{"num_hidden_layers": 14, "d_expert": 112, "normalize_top_k": false, "router_bias": true, "head_dim": 128, "norm_eps": 1e-05, "rope_theta": 38800.0, "init_std_o": 0.0, "init_std_down": 0.0, "learning_rate": 0.00155, "batch_tokens": 131072}
Below are experts of layer 11 (counted from 0) of a mixture-of-experts language model. Rows are named router (the router's row for the expert), up (a neuron's input weights, with its number), down (a neuron's output weights, with its number) and show model dimensions 256-383. Each number is 128 + 24 x the weight over its row's rms, rounded and kept within 0 to 255. Numbers have three digits each.
Before each expert's rows: "raises" lists some tokens whose logits its average output raises strongly, later layers aside. This comes from a sample of Wikipedia text that the model never trained on.

# expert 38
raises: "\n", " ", " (", "2", "1", "3"
router:146136156150090185121127114088088128152163148143134156109110143098109128154107179157152130094106101072160162109104156132100097147089103124159120144125139116126109121143168152133113128116119125158092157113142121089139170075149147086165129112153106150126157118069145134078125130123143155133162125157119168120166114134078111162137150120113137157151146122111132068139155144127156090103115
up0:141080119121142128136131165119150144128100139141159156122111146129116154116132146124112158140155142160096128147127130118120164099122098132092138191099135135110123134162131131115121189091144117119074097130140116158116136157153133132095115180147106085107131128112113159121153141085132134121101161144151123117140118144122130117090147127114146101074153084163107129143130125133106127124113
down0:148114088102124117128156115135140111129130103117118163093117175180134147148102136105125148128139107128129130109137133105125130131128079123130156130134153114115110111049122134116132135147069105128186115131132144147122141102137194157128146159145114147144116095095102121102132134165129092088136110101150114094133155114115107157110151162125112140135154111110086077117155083106112134106150
up1:147118121113163142117162160174121098163149121093122099118126150078116108163108146116132112145105114191125099152160126131122091095124126118112108105121129123137111127138094104153108112156145147124116133108115137141118128096126114095122120144131107145106096137125149135165100145118127148130147129131109144170087167127130118150180098115113125158117139143102118156122119097089152161159101
down1:142157152141165165083153101162135147107105166139120141148119104146102155089152135054081120119119091135154199151163141169114147157133120110111098118064124123105111070133138131146144175131105144131164157146100127143119150116170138171126141141131152096108131084113120134134129128108122098129146102087124135156148152062145119136096146085112133100164204095126152110113169139148124157155165
up2:142137130117123122117097141123108129122137112142126133118137109175090166126107156138143104148139151109163095164122145124102166124138127093120139145117148137126114171142120113103132149114083128152083123169139126166120105139158142124120090159099127083099120127122099119119155103139124097145154076155149100089096134097134183164152110161126114115091127139117113123139165113117123137089119
down2:132150140121178140085117114138097186157096137145169131095076155157133073121123138080117112131092123123095190152151145156131091146129114158104134156107108120169133144153145083138146131103142091115167117153127136138172130116119100103123132118132159109151107138117100143100173159163150138132156142134149118154085140096149129107102158116150126119159125134085159099120161127131142158103114
up3:145130108093111148188104115159123117154116114138118132096126115105117139123099170124130133115163110095120139146112113121098117148127161141121091103163139123102114128100130120116075103154117168078097148168152088142098125133121121091122121135113124132156124125151095178167124114138126110123132102188175125167093103151124116133141165151110111153092155130133099140093107135173111141123116
down3:124178134125094119131128123149094104136105137171151110147148119143111123116114138075158128147133112122137122109130154129149108112121154143127112165072111129098102082124126140167163129125110153114147138108152128119110131157115160134134128138129111115158123149128121131172130163159131157153144099161188135088120058097117138149078128137100128177109101150128154119158127171164083092118113
up4:109098132111117130113147114134122170119091168109176162132145138133088104066107106129082152142146140127148120140146174102165158104138097102118080169100100114145144145148114137130093171127101115153124134126152086136095156127140136128149099143087111079099081106117112114122145112140104132136177158174118109138113164101162118174118138103110126169107156141152111123084171113159114129129159
down4:146123157088117111101143113100081171166162138137119117125101143139160156139133110038170143092160117132135117145140154108145075120148138107143132129130112139119135073108148125118132101187106122163116101138155117092133147134124174161123088156109127073110148108117132097143143118110110104100124115096108108102079107133164127135090118141100146142138158142133121105109168138142088107107133
up5:153163115092133115164134132160130119142114094130160105108157150158140165103081159131115157087133142136142118142150152048110113127112097139076121126184140124161156116139125120121138120139155106124158110090125095102102128110103143107130081141123152100114122118121126163165146117142114119080114144150109130123133169152088109129188160139100105075059105100163124117129111097124150182129118
down5:121137215102116115143140098101109101159100123116151140102160125161141125132152115032146150103145128168161130126140139134148156141117127147144159128112133106129110010112139133122122130140117131124112130118156131090109112158153113111127139113120132119133147095148104130136133133116085106139142094089152113082135146103099115151099103096122101117166148097110114074062159126166155140083169
up6:145147090143163143123150150170141134130084112097120137106104167117135120160126100124149088114177123122117135160123084133146123143121111108132050113110125127126128131140132061102132114154112135124109174106109152147108133119122120182149095135122123161157121136136130168108135115114148138123117149112130109160125120131107149107104119142122163124123124103084104139135102121085134134141139
down6:106154120156170141163165125163125131107114133135148093100110132147107131122115135077109101152132118135147180126174166161147113129115135128087082139103101103117144065175125097152154134112134114116139142105122147162128163134138135143136112130095106118141099103121122170133123154128137123114135083156158141121129127101140130129113129072142139124128138140143154109145151143123173147206149
up7:088133132108108100128106148142146130127052106090139140110121121150172148160137160145122083144143125144086149125172142076131143144136135089099114127110130105124079137115138128089100157155116128171084098118144103113141127135146106139120097106108186164124111127128156159151100161104129111117077109178096146101126109140120125105117136094083171150123131133133132131178113118140138121135164
down7:121099134151159140116132138136131134048110080104089127128144143133115169179082132093112137127129139162128108119110060171151115095161122132132145098094129131097135125093094177144176144147137134106124118091107136075116130147125149154102110118127178096142085101162156121154104109112138112156137134131127145106099129125124150121131138122125136129172122114123151121126125084125149142164129
up8:150134110115162161112126093157154112122139132136090066128116098099078133118099098140116109126116124111125143133134126113134101158131168100133104121127137106120132133121127129118126098118115158103102150084135079174162136126138135124104148123117133193117098086161103155123141102041119105139173109161089117140138162118131135104118106130130136119124101071112110109142127110098116180099135
down8:126125147131117127151137108143117135149098114132143079144151150187105131127160138076081099081119083128137169115164105140134142128128130130094105152098157180159092094157149129151138120138145140122141118126123139119102155115178141159143136113116096139138083131112088155154125151143098092125091150135138136172139102102131147132163168139124133115144136120093131138124133126122150114150121
up9:156137127130097145139139130114130094150148142144188110125155136160085115172080148135098125113150130101127127141163191092116098126139139092068095126151098121139144152131115151114102141118141111136110124176158132104125129109219142144152135158106152065135061088158114148148132129121095166138135124116103128131093124138163146086139121079117118124113140112126139101183159075152113135134165
down9:110103155123125103141092158119136121139188121092120161090141144128099089110155122149131075097119141106095120101094105101133096093120112141134219113128188135156158129146129185162135126135170124154084141135139130122167133147119115112170163101150148085146100150124115111168139083115103130134179114116115075136117115171101082103124141081135115101127114139135120133085129156101182163123123
up10:143113111119107163137134111165142166130131129161116126143112091150161141117105121105134135111160093146115108135132145108113111130136100135109115151120129102079149127145130109113126130153160137118172146154160210133119113147124146151104112164127102093149113128129097170147150118125122076158158131116152123146149172141092124137140143159115152162097132116145112095154128098133079139087128
down10:144121135160112140158142129119125124125146139148125131116145121173114131130149121108099155148103103143100110121093147174147103133155137134119137134096148126111118138135124108119129090116110140117111147149151118165117097136142125145116100104121101113136111161145122120120117102165143096116143107118167147124169114135094129121157129138109137148097072146130166105157124122144137119147085
up11:117162139124111138111160189180153120186136150132129147140121082112125163157135111148122152157146143147138124135097138145109106164125173124080078123199097090126147142168086100124132131106149147094162097106121166144119104099143130126127143148079143096092124122132118120154143131139107136114089120118151124162111131102100107151094176144161092156113140145169094167147158105128176131113133
down11:174143127111068089169095135123106134110122113124134169172152141164129132102108130137166144178129101157111122110135182108132169126132126075163121137116146110099099121096127116088155112137132145093165114157160130094095126155085124087134140102153133106162198114132090104127113156132127108122116121171170158115131105103118135135082124122091125223124105127112166125142136103161120137107157
up12:154122136115161142115130155149118145126122082130081101133073134111150148150094145115148131116152178166138124145146099106120139112117109099138149155109153097125149145139116113117138137088143152114151063120188167121141123084123150160108123155144113094119151075107120153126160103107140129148136124114116142167125159120103161112126110114147111133086097113106124132120131169135106133146200
down12:106109112141141088158144110141089110161114117110152121114107155115112076136124123067143143146106134100138131142100142146104142136090143112130146124158099101150114020109113128146087177183131113157155147157103121130138143171135110118120115097078111117137104108125132145158135093154130147128140101109129133108089156154084197139108121144125147125073149120113110096138136136149165141131114
up13:169119136164146103139131124101143144105124123110103126129094099135117113146125129114142141116099137108127151102108164101152131128137174109112128128140168147146128161118102106134150107122159164111132115113165067127157102136128142120145126139100144099113106120158143172124106114124096097107144121137122077167111159133093168150114119153137167112122118130153108107128134115109102173121092
down13:155097116145086134114137118131136140140142114122146116155145105123139121156104124162140133116091137146127121081165141133221145150126140154129139144153156143178150122108161127144138114113135152119148090156138193121152091091141158120131124132117152102176117114121136136124119112140135152142118114134118097130097109145134118154165127111130127128148134138107146100120141130181108060112108
up14:116090100130143105133113142121120120099113100112133138125095121105124148075148125152092167151146136083122159114153164108116127142076171145147123141121146117102077129089123126090145145120086168141143141140120144144155108150126105143148102126121084140114156126150128174105158117107117140094171120136117140110130140119141148163099117147165147124089126162106070167085109158147107160096124
down14:131151149134130136098109101133101116138099128151158140087126158149144132109113133095160137123164127128123129139118118113145095135120162121095123115096137098133128153147112152139122156127122129120144104100124138104121083125129109119156160129164186132104093147130120127117095178131141145123152110123142103135127149117110095099088149144164077104115078160154176107142138141097105116091111
up15:104129138128128109151153127091146113129153125080141122118103136099059094083093123123121119106153124132100121165136151130169122104105113106153162137129144116189142138076121129137153112146149142118105137132099110128078121139129122113069141131140129112124068132171143129153108125103120126095085151106110109090115133131145095144109117133136137049151115149143144123125104124106138115114135
down15:141114134123105102116171142112076100140117102110145132148098077130154139137155124137148145133125131173120111119122164122179135100163171157120189133184144146167116051122153135142126149142146137125123105114138151137130079134124098136139141161137088117220141125108104112117112124129083135091109088156147117155128094117147086100151141140137125105133113142110130118079138098143135128095129
up16:141130134140128120121150141141133148150131085096098136141123133107125137120121130114150121132099138112113137159141119120178114114108143120076121158111130163156152148130106140133117141106123131127105182123188090142134115141119098115129117072128095109144122143159146159144112114134092097128098114136116115129134172135136115125186168168063119078103094174121133117100140098134104168138094
down16:134159190145164142133123109097109169120158125161169139134164097166131159146112172052173106119139081126122153110136125109117098091190143130153179140100137093134120095099141107141130113105136161138134139145109130079133141115132140140111149130141150167124101112116129101081106131113136100172164151139117117145120137136136149093126147119138107106137119126104184080127131117109150130130122

# expert 31
raises: ".", "5", "1", "3", "4", "-"
router:127111141173101149126108144115136109110117173163125108119094094124134089092141125169083143100135124090126113162125069123088115074146116150144174095177125112118118173142165131110144152111086137143102123099092131147166114150113144139074151122125127179142140102141146128115141108138110103123131115083121178172125115125117099118127122121143053147127145120103107138101157141121132141134103
up0:093092110111137166110154121116119115141120146114140130122147151124091174092104099145110160140153109171105098137091127101102161082127112134208128152123125095155146148138074120125076112178129122157101147146135118132139111144134135176121111106133120090134137089147103205135128127070137118139111125141110123097116128157145118155141107122140145143121158107135146136139170120112110132105148
down0:146138130110098091154125115109113113113117153088132108135089123138108108104118168180140136136092119092164123119170165085163151103126153170107159117135141122170099141135125133079098118124131122110129177126134143183139107134137136103104145148123091108091134119109108123116149095126156097103133141124119118184123075091130140159155117138115119113094129173106158125132120194087114127148145
up1:126120116121156153109151137059142132117157110145099103112141118149154119129100092096148124126128127192098146142145102175137157132124073143136132146101102134125129129138131129127141156127143149106089099152142134110122081124117122118127145156106127134101133082107086123134128155125116145148135080128147103150102090092115131139148127114062166135078123140143077170086143127115127172148124
down1:130141158142160164112109144148167103111113151127113139116135152155149139113120119114137144114157134112112144166116111138124110066179141135139133139131118139131103121133129135100148166144131144126098156103111135157111128108143117103133132113137124108114145169067120132199120134161126108104141145146120159156111120104122143095142101202115060160098106134104140150107131119097100159139137
up2:148115111101132134152116183142143105149163118135167127144119127084140121159136137121129177160161157111110118130095147147141119160146140098169112115110140102116133121114121138120109117138090171117106142121115135083147099136140108127162121135138092144144130051171100127171151122101125151137125128142076138138084109095164101098141083089122127101095173143146043101104112181159119159134129
down2:124176146111094105153137122169129089150113166115130145135123161139131136155145159134123086156090093102110172141122117139111125122117129114110125139149098115147133125141108185150091099077112124123119120118116114175174165116138163138153102142123080103105144122141131145116154129117177147108116087123164134120095120121117141155118131096127160119120124100106127112167158100141115116134154
up3:142152100131083087110158145088169117107148122106117112112111129176141152151128097198100141152170134120167078107121137143131150133119090136139132146106157117116084108091162135126124108160156139100151125151106158129123160122134096109115057131139104149097164156114141103116088136118100123079168149129141116154098137149108129135116115126094112108132128141148127142133094089162147102121155
down3:151153138148118157159139109172136153163128099123139137102101119123101116149139108160099111144067143179144130126124177108116104139147126096141189125108096138140112100100111160082113174167174168122139140112119149136130085119132134118130140128156121125145102107077182105170122140105107122097152080140124103116131113119143112163119120125128114127112100120129121101126131110114172142106105
up4:098090145100134104103118114096163140131125113114077166132129078152138181147134096117153137118141162135086156097098149094113171138109145111133141165152133098116093125135110091157130146111170161108113148091147130132166115160141123134119129127107134166113073166085130136105138095146107117183120130151136120138180178114103124121172114174128127131137140143156130083098113119133145107130114
down4:122152164110109100144126132122100087138125119126121123132149122179081115132090122042142086055169131122158100134106158111120141122130124107179120156100130147163167092121127133153110110089126104123125190120147144144174165098161131087103122152128112113143168167145084122183179167136141117098148133108109174126160106122154096138159125143129166104082155118118133082108168126137092087162117
up5:108137111128119142115167107102140165163115133120106106138125097145190155114122148093163111101108097128135167101117198154116138153093157125109090151126154134161086149126162109096119130149125174111118127141139140111107155100146107132140142117110153142139105167082108119136140133159118116124103173176120167157111144112131159154085123142140142116124140130154150120100118160176106111127096
down5:147122125132133131166133142116119100143161151171120152111151095183094148134106116079094129128140154150149118149114187142069137129137140119110104153121095125150145029147131138121129123117080112127122139111101176160123159137097154132125108116145139138136124116113163142123157131137142083048131123156131153136144121150097148129153096121141157106093136140151110130124129117118128143131143
up6:152104133110116119103135141103111132138152095071114141181138107078118144152121139126144148128126135138098160157130152133149146131129158108089129134132155154134129137160105126163083160141117138110114067109143128127099122146136103143173164132184106093137092108103105165151097131103133163124157101120102108147109130087164176118123115137116147130075122122145116117083155153122122115122122
down6:112140169124139150139119141115124071131139148075156080144103141130128104117138122105153092111122150155143170132161126158136162124127145154133137134090128123104076108093154185122113168142131152140161135136150123131146184112152118143097120137159121131148154131125114113143143145106165132124084129139170151137113124110125145146116099081126147114130138149132161112096156111138092101140139
up7:178105113107158159139150111097133091115125133097104131134182149107070140133109095127113090132116084115128120127076123114118081135110156128168102144126172128106124170142153094103165110126147091138146092097166136143137144138125116088164112131119116132142093119149127119099113091111147143116092134112093169068166117144098141104062162162123130129150099119129148117127103114147110136154137
down7:134098148133122115118104148135123183129115100150148130152113121143168146136115147134151138107120112158125151110126127140122162101101183123107113127084124134139109117128114129111114137174112134145127127102144117110148085163139141132132127122107115140136097130103109109122150095162130109140197144164155155138194074142141122123111190123125140121132125089111157030093150064133151098129135
up8:163118113144089135099134141106163086147114109145106133088136109120103121144113097151124124182118123134138143154141156147090116111106118137160148148155152097071132159111174137128097171130110151148118136194134103123158123115144161151145165166140110142128122130154129150094138103158129153153128108115093139143124063144166188129126157154147130165130144099146137113100155128133120145117165
down8:105135121127120111096098142222131193137137137194101096135128111138126154162104140099137142133086150150099176147140093156106149131150143110065133144137112166121068057147143125160155111142113114124135110137144096131101132143120117155124110151147116120141123163090114111143106124153148118114137119182168140164130140143122106128141116134106160109120132133161118138132134109136100124120114
up9:124091105118101110139108132164179129132116105140149160168091154148116112187130123177118129139131165079125112086129118150157115157132113118126106129141146110098146155131110162148135145091118101117107133101110122156106151116124094157121084176075148119129101134114125127136092140170144128150090148120139133114144168108101139146156126146107141119088144082151079137130144127129093119150135
down9:125162131130110137115133087127149102095155151155162099154122115108115062117161163114130142134133181111159130087130114084107138176126131123116118127131099091167123141101084180143125144181126142166134154117173166112087137147145136124159107100118151121140156144096142116162165148159101154112079095127153118138109142121135154118136099093146120148111156117117127111112129114115119104077113
up10:145120149112127145131147113122127124096114103116180132156077133132106147193145157180126137150144133120147098158153128108156141155121129124092125146134139112144135174145134118145144115188108085128097115119118085195160132096093120114154142091136145168141135114082115106101152108124121126134154108090161131092159119115117123127108117110135097136111064117101107093161132161161115119137140
down10:160141104144149144132116144103157131156143112068140186149124146098083109129166145147162194180177176128132159099095114118127138164104128129129118159122138114143150238115081147130129162148148144142117127112140151108132110152149110122174163119146171114121147104148111116123126107116157146117097099126134114111123108152117146122111122102131145095132164144142118102118114140118146138157126
up11:114134107115142116099130155148101119158150122142085159148105136118141138086118118126115149144112114110105132127126146104128111127107128125109132129161124095147114134128158139109126166123036172137131139117091137143151138108135109142155134145148169072097171091145146090081124068132133124158069126156099156113131165126131104134106139147142090096116127145133129107116122105129113145131095
down11:140124143134140119102111113174132115126125163125109110128207137138114164114089137085143104153117141149099131130138125137082116070144069112113235120128138179121104000131119122133144151103134153102112121118142098121151153137077096116156112171139100160131123138125137120115149140114131127151118126098134099142133128130109107141119131131142151137136148118159169120128119146128108093111127
up12:122090108085115116136130128122166143113123131125145125210109118149127115111147086133165123152140186150139107093136150146128123160097120133127115134153157079113144145160123136118135063115113109112086172161122143151127147137102117137163144143084114124135127119123132129087086119137115184153124117160071109105100100105099100151144128151175154113133086138121091138140121145134123145103121
down12:155134120097123119115161147141080117162152130109085107128086104157106113125120109114141135157123140129120152110131144128098134101140165120117159130112083111172090083104131147126156137166124143110124107152133109163110162128090128147112117124154083167144126120130106145156158168163136145115135144141127136166118076168109141119140113109136152123103127147110113124160151157098125144106143
up13:129088084156130106139127134109135106154109120121138145121121164083133125148085110125146172135184174105119106112113134169156144119137143105143134132129110084137172179142079099134147144165143159110160137135125160149170121150144117089140122128101114121072168123169124143140140145123157136140150130155148111121128100151113134148124161116107142115136131084148063118161101107131111119145166
down13:099160123105125141109142124136109137123116130127129157105100092154150086145108115094110155157140087122151131116129117120107116150134117193086113119116153108132098107121092139116121131131165106177120100127106130138110147190134102094142134092140149105168120058103130134129157134144091142153127130123176099111191117130119118132140149135147160142160129085103122087113103152120124098186089
up14:125108108078094155112102096100151140101116128096149102116148130122158102126086082103176123120106111186105125100120117098160155105124128092122118115114148138105160115136139148119115140124139146099172108067135112115114132091141121137164104148104084155137140146101129134117102138144112105167119139130135117141123103125113183159147166123106149172129152117131131160149084140148138084156166
down14:150143148130104119131136102088158130126101163138116109138112124116138128105130134147149116122158090136146123099138132121126130117133155145117148126119116121106124077135148155097130116143109172125144108167125131127058120144070138130105157126106115146132146122125128096150163131151135158117172118141183130132158121110132132101092134123117164108158103137104165156111137150153131116150088
up15:114127138095130180143109108118136129180108116153141070140087164133152128126111097131143142147135182146130099100127102111131118120129128113158115137121132124123135122128097120168119117103103136128132127137135104133172113147153111135102151113163089107124161129105117119152135148132148148137164168166159130128117156128095205161170122100132138122068162151156124141101112104122099147112151
down15:141125091136168114102139127208100110132163107152111121093094150156141107140154160100139077123120120110086165111133118116131098078139151102113153119109104110131116044116094088160132121122092091140124135133115128155118136134105132147113103139110095151095151118137126131126126151121133140100143110126139147151114110148122158154139105175131135160131104173143151090148151130103063116161117
up16:122106141080161131135127116142159129137084140122122153150126146164163160112124074160115099107112121120127123121129123077120163128121100134130094134121142136191136146134125126152132149123095105117166129090137155141112135141128115131119142126146130136136102090134128104160129083083154095127080159151078114109080174118083104151074149149111096136153116162141123130081082103085092119169103
down16:094139144162149129126118148110115082138138118126113145091168158170108169150098163107173121121120157159115119100089121158116088107146147160126231117109115122079114005096109125134103129107097148095136166107109118120123146147143088089151103119112131165144111141136159123123128098144141160139088128107130121110148142137130133110107142139127130130151120175126171146111123119126149128149091

# expert 0
raises: "2", ",", "1"
router:141184164124104131149131129121106127100120141115099151115100122107125147101152125152123143138088118144124150124086132097117103098113131160143141130148158111161109157130101140143115097122118158122144156116101145129132165157118134091143093117167099159139147090082110147124087116109151174124125149152136159090145126126098113122123121125121131091135134144136146118112124161085155118164144
up0:151136115110096122151126105133154149152119135112138157152146120135103098128110129121143142169124129112116123155122138109144152139124077122119113169094171120143100134140103127101127171083129141152168145116139136128093118098114068146121150119121155122100159165150072145098142126148148158176101119145143137150140136167139142113107075124103172101119120095149123120109174118125121140115131
down0:103135142160110141133120120126123088148127096108191090140117172139139090141136119133115081145109123128161117099152138144128170138165154133133136116094116117159140130090086124102111144140127099128129121105153092112148143132139139144108132102174059108097141083159075087097123100126123130131119085161164152144144066120110126068101112160149188093137079112163131087109117127122080148131142
up1:101099119070124141162161123105135130084102049139122116155125136136100110125173142139111109107099133151129125100117119165126183129127112123101138138131131127133131144131152085147159138161113143150124086126118076146137112117116108147111107124147154102159129133101124103114122119180113159141118127133103102128129159104140134165124127132103133154120096102117093135120111112143110140132133
down1:111149129114107085142112101116165098109119131108113120171114132164134095158126142100104145123177128172117134130160142138125130133124106152098149092111164093175168096127142128143146131130090110146131105134149147132131120098171156101156134178146124106152129113144123120112114141141155119120153115121148122125136169097068140126190138110101113141100114130140159145120126113128127130104156
up2:142120094107181122112122160162102188130112127111084140148124104160133117123096128171101120160113121099114123129147070153125121122138141109098116137155135133127134167142119116171126105097079154118142128120119128150106172093111120134138080105083163110130159087157115137119152119116128103086202107147126121121090112144161096104120114092111162124129113134124130112155136131155154136094123
down2:119129145151153120114108134110145158126121116188114163106173117123123152162109139154134081136130085154118118108141130157127153125172134175095172121099110080068112160124118158176129113108125120126186156147101182134160109139133161135135153110184153132111116105147131120114164122143148078164126089119151096134135099152121126101134140163122120124133126131111152096145166141157155148111132
up3:134112116112168108072129135110134154124136091126098095188185128144116139118109112125101147139144149130124093114120088140175149145150108138102106102100107108104157125187144103123148112140184122115091120172099173120153121148097154113118095123167155092104127150104106090168106161114120108134164157148156110144179155143120181133133152146143121115157143135141105155112110111133123143097130
down3:142105158137129160130112129140095123130100132170103166133173128106121150154113148068141135115137144132110161084090140127158101133106167110155090080116111125074131103135115146091105094135125137139139109108150161127157127127135105156165182120109116104166086117090144109110084105166106093139131108140149101156131106107047155077132167149118156153136127134130146134132142136138155150148094
up4:116145090120127100114145140143101142191143124198143097190137154118106119172165117132134142182102109151123134169136100121133124099149116132113128140156104164126119131136101096094129127090140114088135111146138148135136132142117104188118175127117100118073119122156125119140132126163117135118122139089146099139114152111099147137102159119127167147126170121109065144139137160141139140140096
down4:118124146084145183128138133144101135124138149156127150069097146117160095110138116089152183147125171126136150168111118139127152111133149127103123162090149105099155089142129148130140132076105109143129134081117137128144157130104160131137105129099107176165093116071096157137134144127156121098151108188115110159150162150154125111118139128073146127156129102160123151132115160146099112084099
up5:133115121139156103115106126075157138098146116046108116141137132123096121117130121154107114102158159137074090168121129141153134117118111127172140122144169145165138135109121128099139153103142169108136093173141156138124116114128119130084156128130143153141140164141119125124131105131111102156132114119094128131133128113105113171165091133123135130090113088143110139092157123128134139130100
down5:156151072080135118133160147093182133143120096125182125109109144095147139145146086166141138139084126129116135094126118113148133132131131124168149125177139146129124135126173110133131125144158126098113110160131201109140159128120109143141147119134122137139160103112168108121170136116102150118111111069126103156110147160097123158138137122079166110140110179119126124101136159158103105145104
up6:149124071141136107150084145098172144142168127126134119102158098132098143106107136145125122148137147071130137087118123132192087084085108102131130107138125098133150166098152133119154125088124174118110149106153144153129137122149103143110154165126126122122176130191140148118140136154146126126147142135155103118122122185122116121154096111071163137153146124077113122183106143119111105106155
down6:087122131116113145079156130146157115165073137161091093076156124141107146145118123117128100093095136147101114120130157131104179151140133145128124162137139129094049103130124149134106111132094148156149140136139147155124113138160171174129138140123141153133106160124134097166145102198120177120131131117112139132088137142148122157155107152084163104127143158157164145139157156149113097120123
up7:115131132121118123075123140117134121120121122100099135162145135131125141121125113144091126130119136149144132128111111125144113130102127091111118116161097143132140134113135072099124171143129067107158123079137142177129132109151137106130178142100172133127114154127113090153134080110136137105095141110177133135120156121143153137157130127150139134117132124169072154176092127117085127127147
down7:116104114130103145129099139144078108158139129148108171164124060138104087169111129083125132116149116131112152143123134156139141108199101112146154123159081175094128089073131119121113167094144149082149131155157120110085133119147105117125113158108118087113157131121137095142132089090135149114097109108140156142154137121127125139133101133122148128096161171127125140150144148139142102130112
up8:137121060113185134123155124134164135174146083129126112148169132122128129125121118151105099129136159103140128121141155171132128118114139133129156131154096124157135164129126129144147160118152136109125159170151116147149123137093166141132119114149146155102118096135152129087159100172127116150171175146110127100115168162102158129156110115082126123098107107186129118098111135117109175105115
down8:135131155137211135083146129142126114102109132151147168156114152118110138150129140120164138109151109122111086086143097127082110122140127160159129110113092165148148116113145096124113131100142116123149131163083088111149163141121139104118129152142149167111137101139151128076144129109131117141130178152127107163150132072154141124126154139155128160143140153092130109118096139137129130127100
up9:156127114099129101113119168143094162163149091118118119145098140153084146149138139142127166140100119119034124075137116104123121159095142135100136148154128158097139151149115104126102117139114154145154110165140173122152124142168109121096107141141145126154118140137126090150116114111161113130168140188125110114126150113099145134148135168168109160164147079161130137139129097088109145129142
down9:142147137133118150111153155126103119136132147137077143085123136160115123075120174150144137102125107076158155124071174112148128123119158164122173117105126174100136108143162147095119129111089112136133127125104114146134094130166150100128161148108080082157132135124143171166107160143118136096122161104122131148118124116126132084149142121108109170140170147123110135126144130142138107130105
up10:172139109115131094167128089164112153111125080128123143122133103167089110095105119122149153152112115151117112142102128106125113134131134138139121146122132135118093157129094089116133132157135118122155169133190148108095125129145157139159126119170115125129111127119111133076115096140129145122134139156098135139143184097115182105125150166101153102125121142160154159071118110140113165086109
down10:132117105157129155094152091104084132116172165121115093108116155129116138099125169144159113168103112137148099096125101139138100086153151143149181110106068174102154139114134117170134103152088113106148137152123102127136122135111163137110145108146104126122124128146102119107121116110120093120093144094137172105142092161158127111123134124093139150153116198101138154127116140138087131139104
up11:101138150080152137125103151095114132103133101105131183149123143129128110120130092180140168092110108126117108125101125107121184158144112125133140126145117142172172157207093092117134144154148140107106086121177102162105154140140122203137126159127117125130097129119165127143119111120144090076105137146139142152148162111144153115138153151122163126086126111083147180148119066124111132103158
down11:151085153127171114110096103125091146145157124140121126167132145167114110142117148136118140159172151111150147145123117149101106091146110095143113102134077146107137150150107120087153146110106084116170105127101128136077132144113115128124160142094099130140100113103128145138138129129081105121084115141130128134120127127136163148066135122090146104143119148150098148139145089135116116129119
up12:133079086117156118154126080128151103159129114121136141107151125118101120118106132147138099152120139063148114120145123160130133102113077137143159113097102119167153146123149118135125154076128122161153188122106101179175128166153130097115118145148128132122150137143138118131156138125116106133184117129120141128111157134151136101131074124094104142144122160101133113123133121158090159135112
down12:094130113130160129103132126158128129106119147132144095134109142132103165148122132138171120139139113126123178078130114116110135134126084184121104146124114168105132119153130116138114158121081136134132117118101075144156123083148146193139132153143128126127121154141111132094174144130138208137120095097120119180139116133161134129105139148120143110119122153125199147136140135141105119110096
up13:091119145114145150147126141084119157120160128154129124149135141135145095139100098139122137148143126122103110169103123153114142132155131146105126105125092131142100098134128136107143133126138168175150129151130154156127139080154166130128148110160111138130161106153138126145140141124138087127152107136173107125121108121148143106116090098080083142122112125090111144087146087132119114146144
down13:132123131134117135120146151124155122118130141095152164134170139141171133149125125081107132116091126148158151094128078123151136107134097109122150121153136123122114085135155153121127152139141180134094146123127097114135128136106125140140121139101127112100149177099119106132112136107121126104137134142130109161084172119162165125117157097069082118131119193137128169172119140121121122082139
up14:116140112148128146112111152169133125098103148140113179142088092127152180117159161121103136134134164134114111126147135106122133126149134142135051135100141119102143120142152108119139180120126172145094117133127116130166089171126141158148122141149148110143127175178129124131155137148122105128109157116121135146102104100121124208120116132134135130146123168173095145137116103113130141116129
down14:120171159130128128133137130161109124151125098043136116139176160126133112125134153098164141107090101126115110142079135146158116139144120141119134149164144116133154122165164163144165120124117133109123130119128127103094109144129156112147147137116135144108114142141129114137117133139147135103123131134127117108114123076128135127157140133074196084153093144127139162161085116082130167117100
up15:200097108130120137122092118134136104100101120099141119115117142117078101133136111137129089143106136077076092130146102117142125123147127154122113128110154139111126101113136129093145101141089182097110156129142120152134103114155136125134155128108130118125088160123147070097133116112143150118110156127136098156125107139082141111127091114156174145153146152152138099152118106085134172154127
down15:090127113063111150145118134117188103175160093141133089140085121146140114120111136124112125106106099142124152128103191152163091151112149143100154142147122131130124114101137172090112090110119132139104087124125147110117099125121108158097090114148128107165107166108101114090098132115101143130138163144165128080071110110156082078146134184105123097165112118158176166129098128143140149124121
up16:110134154117130129100116087117117133126160145123118072137101123182165159126140094119167173139145144150126103132110128179145137137123172108118137121117129121065115155138134094143184147135144099121089111119129109123125125070136126129146108102112151145129126121122100122118129097106154111133130119088127145149154159147117107108155138131126135120138130100133105123117119155129149127115124
down16:117123136140101114098104129166146123173097158163102153153113142141119103149099109062115193124080163138109127148119129154161139123112110090113115148144122095141166069183132135138146148102190122104143114115173130161096108117123083111157114160105138085115148154138153182087110130134122137139132126137105153169105125104096130107170108138128138117166113108135150162171151139132107137140113